config.toml
n_experts = 16
d_expert = 96
d_shared_expert = 0
router_cosine_scale = 10.0
init_std_router = 0.00939
norm_eps = 1e-06
tie_embeddings = false
dataset = "wikipedia_en"
Below are experts of layer 9 (counted from 0) of a mixture-of-experts language model. Rows are named router (the router's row for the expert), down (a neuron's output weights, with its number) and show model dimensions 0-39. Each number is 500 + 25 x the weight over its row's rms, rounded and kept within 0 to 999. Numbers have three digits each.
After each expert's rows: "comes before" lists some tokens at least twice as common just after its tokens as in all text. This comes from a sample of Wikipedia text that the model never trained on. Tokens count by the router's weight.

# expert 3
router:471529475471479522475540486509474481434470444491493503456490543474464524477515514507501505516515501487505524523521495447
down0:513509510472496482492506461514454484457522499525503511494483486487534510518520529552491500464502519478476473479462470485
down1:485485490508465463481509511478484540451512497532490476430529470485483503506505489501486493522491482505511521529567505497
down2:527488551537501532485499458492529478488516483513554504556475428503510492461486503511514486491469462506500546518512471536
down3:510501451494507536517478501460495513518530504535503485523447498501525496533543510521503514490487521469516479463495498498
down4:505510494476555482545499514524515480498481505480472475498470542467524519485493538499492505548533483502492505508511562450
down5:512474478433516544498494482446499501485488507514482487500485473471466540513484488555527473497493476501499489487498512570
down6:460514506493534496537509471511495511509487510524508497496501524482516483495521502500487573450465475536472522480532490508
down7:459511518436475499502512497469526506506492511520485459488497494484496489484459506526494499527504524504512474468516443473
down8:492451479526532525464570465500513504481493518464481498516517477489483533506532485539511463485490447473463522520545495500
down9:517522485494489516486556459462513474494475493515516485519527535527529487525465480485487494509453535468528515529528517512
down10:500509533449488480502489526471554474482475509507529532548505480505496477522497505501516505509472516528494498523507493521
down11:518512542484501515454513529510516487494489438486524485525489503455488556467471469524454517510467531463459507513533506493
down12:496540490505526456495468512529528523504546527516500496524486475458511518489504527485447517512496503522554499484499529520
down13:495490481537503496438482496553519501502508489497530542504504465498488469463471505535483476469500479502510491496455486506
down14:467499520474531519529469509498484470510525539525543537521490514461480512459498513532524495521502502461501495507496497538
down15:483517497556504503517521514534454526499505465523498462497519546493548470484489506511511522492501497507541559509507524516
down16:482479482461498521491504448465527496492546498512547531517523480512542522493532472530446497496518482512482500513488509528
down17:519505469500479498521493518518507513497523523503475469511498522459513467500518466479489457508523540511497504543503507541
down18:495524425501472481512548496459507510511510511488475468541475479475480515509528490481517500451459492487516476524526511444
down19:474502502475484535537493511477483493523502505537522510508484508560522514486555491484476499500497531476518546517477477501
down20:478496496527500493519462472508513518506469540475496513485476524492524515466570477476445496478479508521503512462494502476
down21:517533526514495478478527489499528521535469473514538486526492469491520477512504504513482513490515507485497520476530520492
down22:532467500501504537493515515474504506490471511500514473519467502494499470493475510540518535444525516478511510529493512480
comes before: " | ", "–", " |", "0", ".", "; "

# expert 10
router:482511503498489491530530528505477480452473509520497491474462487476480516515520534481539502554484558522531516511459544504
down0:502518475491503497486522494474537476468490527450521525490486491469480508484463489497497496520521483490474505489505489461
down1:494457466512527532565526459471529503543485481497460507475524541539512539497482521506504505516515513517494504541498495536
down2:447463521491499454494566531508517552520498470490488539491508458467519500463505464446509475490493465526513475485568479473
down3:479471492436526483485535495492484517516471499512547522501452478493480519481491470543522480523536520507523497509514510528
down4:557483495537480502529455511504507477477504498513480485506479512538528489490484460507505525485494539546492514490568502487
down5:572496479491508543501536534448481498490487504491493518511472482480466515544471507495478509502511540467466482517543495503
down6:506486511505520496478513493534477522475491472498506495524485548511532512511486486517551475500493513484521495466546542487
down7:489491456508517490460486495507555519514520519476544531468487496475533492499498501515481498443491525481489493476515468492
down8:543539529516532539528499517441475450468482498515517460500516469476520447503483519503527496500520496495481497471476520500
down9:508514492554541496504522483522487426520465535508516471528480502530503501509504465487514448509488497499528505547528513437
down10:467471495511479539518542524475542494512490516476549476462470541454495475511464520507507531473486490521463487535495539512
down11:508495530533472534520475513472493508519505533504495525479474510475492469455498499482486462529492522502501502508499491456
down12:540495515542498485487501500525505529503537492540522502510499487498448500489473475504472501519508516524492542484514480479
down13:512498530464509464515465474515527480507542504493479501498507463485467503487508442535487495471524458480514477505519467509
down14:451502522495490528524446450503533514508501523503536491502541498474522471525541520480509470498520453520542516483501508542
down15:529496511508509509491482530484464483530465491482498498483543527503485465510512534542469542491530467499467507524540477496
down16:499492519506526487515523488461493403494536518482496529546527512510482478523481482530495502534513465499536503508477507499
down17:493526510587451465513516432526505483477448519489502495466464507501529539533480510509533498550485489525510505475541494528
down18:529541500493501492555542509495545486555523519487551507482531536515464525472476482532545479529481479471474515478523496460
down19:496518505547494514501521496493509507510488491500531509494523506482541526535460504474513483492531528501506524523463538463
down20:498522506504525481492467436480503536498531499479444516464500521484524440501561478500468477507536499476508463497509500544
down21:476487489524502511441472460525508496492516489472512462497490492520510497458552475548494505501534479498451509492463496500
down22:495480462536512498510502521508546491527523521461475509495463522532538480486526460477513489477497476492493526478499532559
comes before: "\n", "|", "| ", " |", "\n\n", ":"

# expert 0
router:532516496531480474512506571478517517523517480471500520466508528513503498486486507483489527531492495510504468491512512442
down0:467478504479510461506496481546475508468469467527526464482489477492490509521512501558495487540497537469488533530466542522
down1:528514509495452484506468475490509500511488520493472530480484500485534501525492487507458496493501487465499478512517496525
down2:489477494517515532517450467508500468509501499488480476519497481471493490546466457506448496496489523479438460516520489474
down3:542481523461478503511491527503494520498506556501515523478504548496473523482487494490492498478468530505476500487461554513
down4:429503492527477492542501543484508486527478504548474529501515477489486565516502496532496517538493500489483473470497530525
down5:450436559488528523538516513489439507479496519470482508503500477493450525493492505498540482490473490487494447471500493484
down6:496517517513525508480494492521505509528498484462488464492512469489512460505523463501524473503480511515478473517523503531
down7:510532576505538510542422431527507497509515532499508483494488509482476523517471472504508509565526468490456543491498481530
down8:500499483463519485524470485446450485487472499521525470547496453484500526527504486539462499491523506493476507476481511512
down9:499526489499493478537484493507457506513499474500479512517497533497504493505492471505535506439488498488539516514547489503
down10:460488517485465495526496500477480493530488500453493523548514491514493520480542517466526477538518508536539499465493500507
down11:516521478538478471490557550530476538501481483496495558501507520488486486505514478507491480498483500496502506465511490457
down12:472523507490492481479513557458512533517506480532487536508521535496493511472535547540500467513530528506514508508490478497
down13:507473543508446454518519479475509549469494478464497520472513489505537530490496543498497536507498497519503498508515481498
down14:519521511532504469498490537532493501526506511461482529497504519441479516536497535489495494529510467532470536503445485492
down15:535530506532507495489500499486504469476458516527492491499482486507494539523508492495487484481533531527533507507467508530
down16:484540511499542528538494482519522527485523511472495543503521501502534543498530513499523477466489504488450522548516501455
down17:518470452493546505497501480546474518507504487550503515515498468509490484498494511532511498496458518531552507517517498499
down18:511508506458462546526485468515491524521493500514494527509501515531500470494516474453489481482519491528538515479449530552
down19:490474513504510524483497502492505488508519531497560471472474467494470493496486495491515501483497476467460516519468507526
down20:510417525526501516489556513483445475475544528495519494493518495512482497509492514526502497474475539526543519503481501478
down21:491475526501504464538468489527488494478482517500497499486472528540466480474513488531482502514480474535510498451492518519
down22:461454430501518515507486495541482540486504530457491495534512503494509459480538491476509519427513518482522500459477507514
comes before: ",", ".", " |", " and", " (", " of"

# expert 9
router:505500483487543523502462500473545459505481525499492491504467497531455486569453491518491487476500524513521500454483514493
down0:496520526477543496500486493538451504519506504507515515496534506511516486518501529486535494542473510481526486478498534488
down1:547480540518481491461517482543538505501498489469503494507517486501533525461484503505479485516486489508514472517446472498
down2:438472495531518489467488508510546446504481489502467460479453460466526473520488506407480509498484524470508502503487502512
down3:515490482516487546479548495511522515484514482497482481501528545510495544485566511461491511440494517475503494511465457528
down4:461502472452473492541558539484528476534469471525468510503490515443479495468500495513525529423558528513506509465487476536
down5:496490500514526549520443514537452501469527545471525517531513514533516516536513484518460498510496493501518458531501528499
down6:550518515508459486557516441487549472504522517519487523524521530525543442467515504445478482497516495549510518524456509505
down7:512471476505472475508537503510466526494518505563473456482526513476498520473521492496482456466495498489525468530500432455
down8:517478456526527516475504489509478477548474495461503522490464516516461488541430467501445485505506513537480492470489498479
down9:500485517511484537463593531503506471523450511501487476494490536536502470482461466460462467529513513527466541500554519487
down10:525525487548489504471533486531479513503510493507506484514501533489491490464519509495517530476444523502462524497558465529
down11:478489534536491486487446513514529534497497491452487460464490427477505482484498526467469530481525507521489505502518518526
down12:462476496474491512534488526483532441517517493487494500459457497510531499513524462477479469502485475461443495473477494522
down13:536470453544442512590519564467492501530512480505506446482540488540468504517496500483498525452485510472488499508514528506
down14:524506508527480504506541482481511520486509476536523528465449523539522499499477504485493530533511532480467511499496454506
down15:545520447456495558501566535437523512504481516455507472528511510476533515482473492495514494524509495490475481515519506495
down16:486510513495517462480493483513485564541503476499511520518491519521503501520473525548511494558483536467475518499527494524
down17:501492507508508504507486544489458458526468525480519505456479494505498485495453462517492549492488490459510518522516499453
down18:456486490463487506514506475548526487491473499488531522512499505513507547501486503473492483492509522500467517506539562482
down19:496510468497468479521506501473494526495479500481509545480508534485508514496544483481570525516463533468456496506546490508
down20:549573520530501501437502465496492521481512498537522517460527475481522503478534543496542504582490482474450503517463490513
down21:484491509542456525463493511510544510529536510497474508525486474478480477509482503523479502484533550546508500477521516531
down22:493483503523512502497491458483399475504495499501505522481515505475466481487482523489509504471476520477495517446525509489
comes before: "1", "2", "0", "3", "4", "8"

# expert 11
router:524544456502477488510457562490472470540494484530515517435504486443518508459490539495490512530490539501512528478491494462
down0:512482506479504524507521500485463469494510498498535484492487460446489473487503478465513493502545525464534473485491505487
down1:501524481511528478486477540487522499534514516438506523531494483507483479471510483466524532499512501534517486551488510488
down2:483488467492516495496502533543482501512475542487494543450513516456500511540508468482497492489535524478528488467460483502
down3:475490503525532509491507481510478456499483482471505492517530521516489531478510528510477513476531485511496522474462549546
down4:549491490481496497534494532529518519514446494503460498514470526494512505490458488502500466463485497535534527512491539507
down5:474500499504494488481515446521509503481563478511516518524480495494486561495484451493505519505489499505507473493524503500
down6:493503492508496494479518509486528497516528506516511513502478496470502537528528503518509469517506506484522495534516484502
down7:486462511458503498488534495468516543516507461479543498485510553489529491491496519480539451448542491523540505535495501520
down8:516484519472505490516493514531503456505472530500506481527525459491499456457460457539491492485476447526500516506512490527
down9:486538506505512462512482452478507450453501511489511478542475527525465482523511457486504527476509488500493540506491511520
down10:474499497486521463480496480510467478502458441481488489502494486483496442513493505492499481500512496496543487516488536498
down11:522500491508474493483453514485444547502475513513481488535501472472484508487489487465518492492521500520474470515519487509
down12:475525486506457541513520525528532488517493526485482529508477503524479506496474557515523514502495494476498475523523544462
down13:498469502493566514452512518516529467524514493510509521464513486507471481532524521497500480503520537534493536567517492534
down14:475528510474484483549497457502522482473483513509510480505483469518502509509494488501516475482576504467476504512525482491
down15:473485484506506472486446506514520532510496486461508482527474516506457471476526506509510475495533491513460508537466486525
down16:488547458526504436492495569523537527538534491511515503507525503448494470452524511524482485494551495510537496504486498499
down17:456510470497509483520484530444500483490496499492494493506538546518455490526506477483471519477499502528530486515525505523
down18:517505489466508516499500533503513524500515501457508536570463447452495533518490490492530459520507514533475529491454462484
down19:472517462487438536504478467498458526519485545489491520539515498458477495478467482465512501480487491476462469478510509492
down20:464512480485485496527486503556516502488526533500502504565525496473520524476501514516523541507489518498517549489488522510
down21:515530512484495472465507529486504483520491460482509485498514516541451460458480496448506549508512472467476495545508467488
down22:537517461501480506521530495514462485515501496518518505571496509524537548521499485485484508507474450529485504544505525520
comes before: " the", " to", " in", " a", ".", " by"

# expert 6
router:473558444530498504470483554463509465530502506453469517520487494529481493519467485539492509496531523494516482530521503488
down0:513498451494485486484532505475440498514504519530539562516513500521484444534485463471467457486537512506482489452474481474
down1:503514553479520472514508494523514482472538502475448513501477499460510503458518486469481474483507461477490550517510534495
down2:500490498501461568484439516496525503537538473465509480527521469502512499495475477531503496474474535466494495495501473553
down3:494545519516515529509486531539468515523521506475482517486479530507479499486477534508451541482528528492508472502510484460
down4:505473487496452523469522490480503496519480465474518470508519505492525508492446491510511537479513463512530533547525520498
down5:489535538495511516515478471479488534493524511499527492518439515501533490518483497477516558513491539497524472484503526537
down6:520504506466551456528486479504514529507515498475446510478524496519498513538505524505463496512489522512543539478498503497
down7:481559490470537573496497477507474495505442480514465543470507503542478499532486469520522512524532510491545493510502493481
down8:527523501497498550456467507517522477537476506495519495537440474486524516535483499539495559511506499493464500560475506462
down9:491440525524494486495532519487500477464533482507510477466520477508541523507507478493495509496486495491480515483505530499
down10:529469481488504488518478506506533491512530499519519522474498531507518470457500496509477532552481545478562524480493508527
down11:464495530525489479488444482477523455482562472523500524534545525551521537537493520555503495486444480498505499487529483555
down12:510508504484451518490534519494476502514490465507491503484492532457505477521522511478482524541471493450535481468510485488
down13:491510508502464512533469528492497579484513447518506530481534473479493479487511496524495475442499524501468509521469489472
down14:502516507466510530514470470519516504522475514513526505470472488520533497480496507486476562477497532538515473467437466532
down15:514528458502529469509499517496496494494452482538499498485477479502491473524484575457523507559516460502512489469541551473
down16:518513507505515470495477487505509507491480515511514492518474503515458539526472478496511483523533490522529491507468502499
down17:522521479517528465536495439515524553482524496495503509512513475474535460492532486483481507499490541511484531517539519521
down18:503523546500470483513522492486523499471485490492517486507492539519494540508517494486500547508506475485454526485516505489
down19:517492450464487532506534500519507510454539471517506478488502516529464487511495495541564555475498462534553486513503526513
down20:537508492531530497525520482530483520499514532488491524516488504498525505529483530504500511518454545530422495507476514488
down21:458483499513458485493458495512474565532468495466482494490515508506485474460533504497525499515548533482493514509510533505
down22:488527478471467459507534507507524475489455499483509494518492514503461506504538460520522497509504459488532498483504473525
comes before: "\n\n", " The", " was", "==", " is", "The"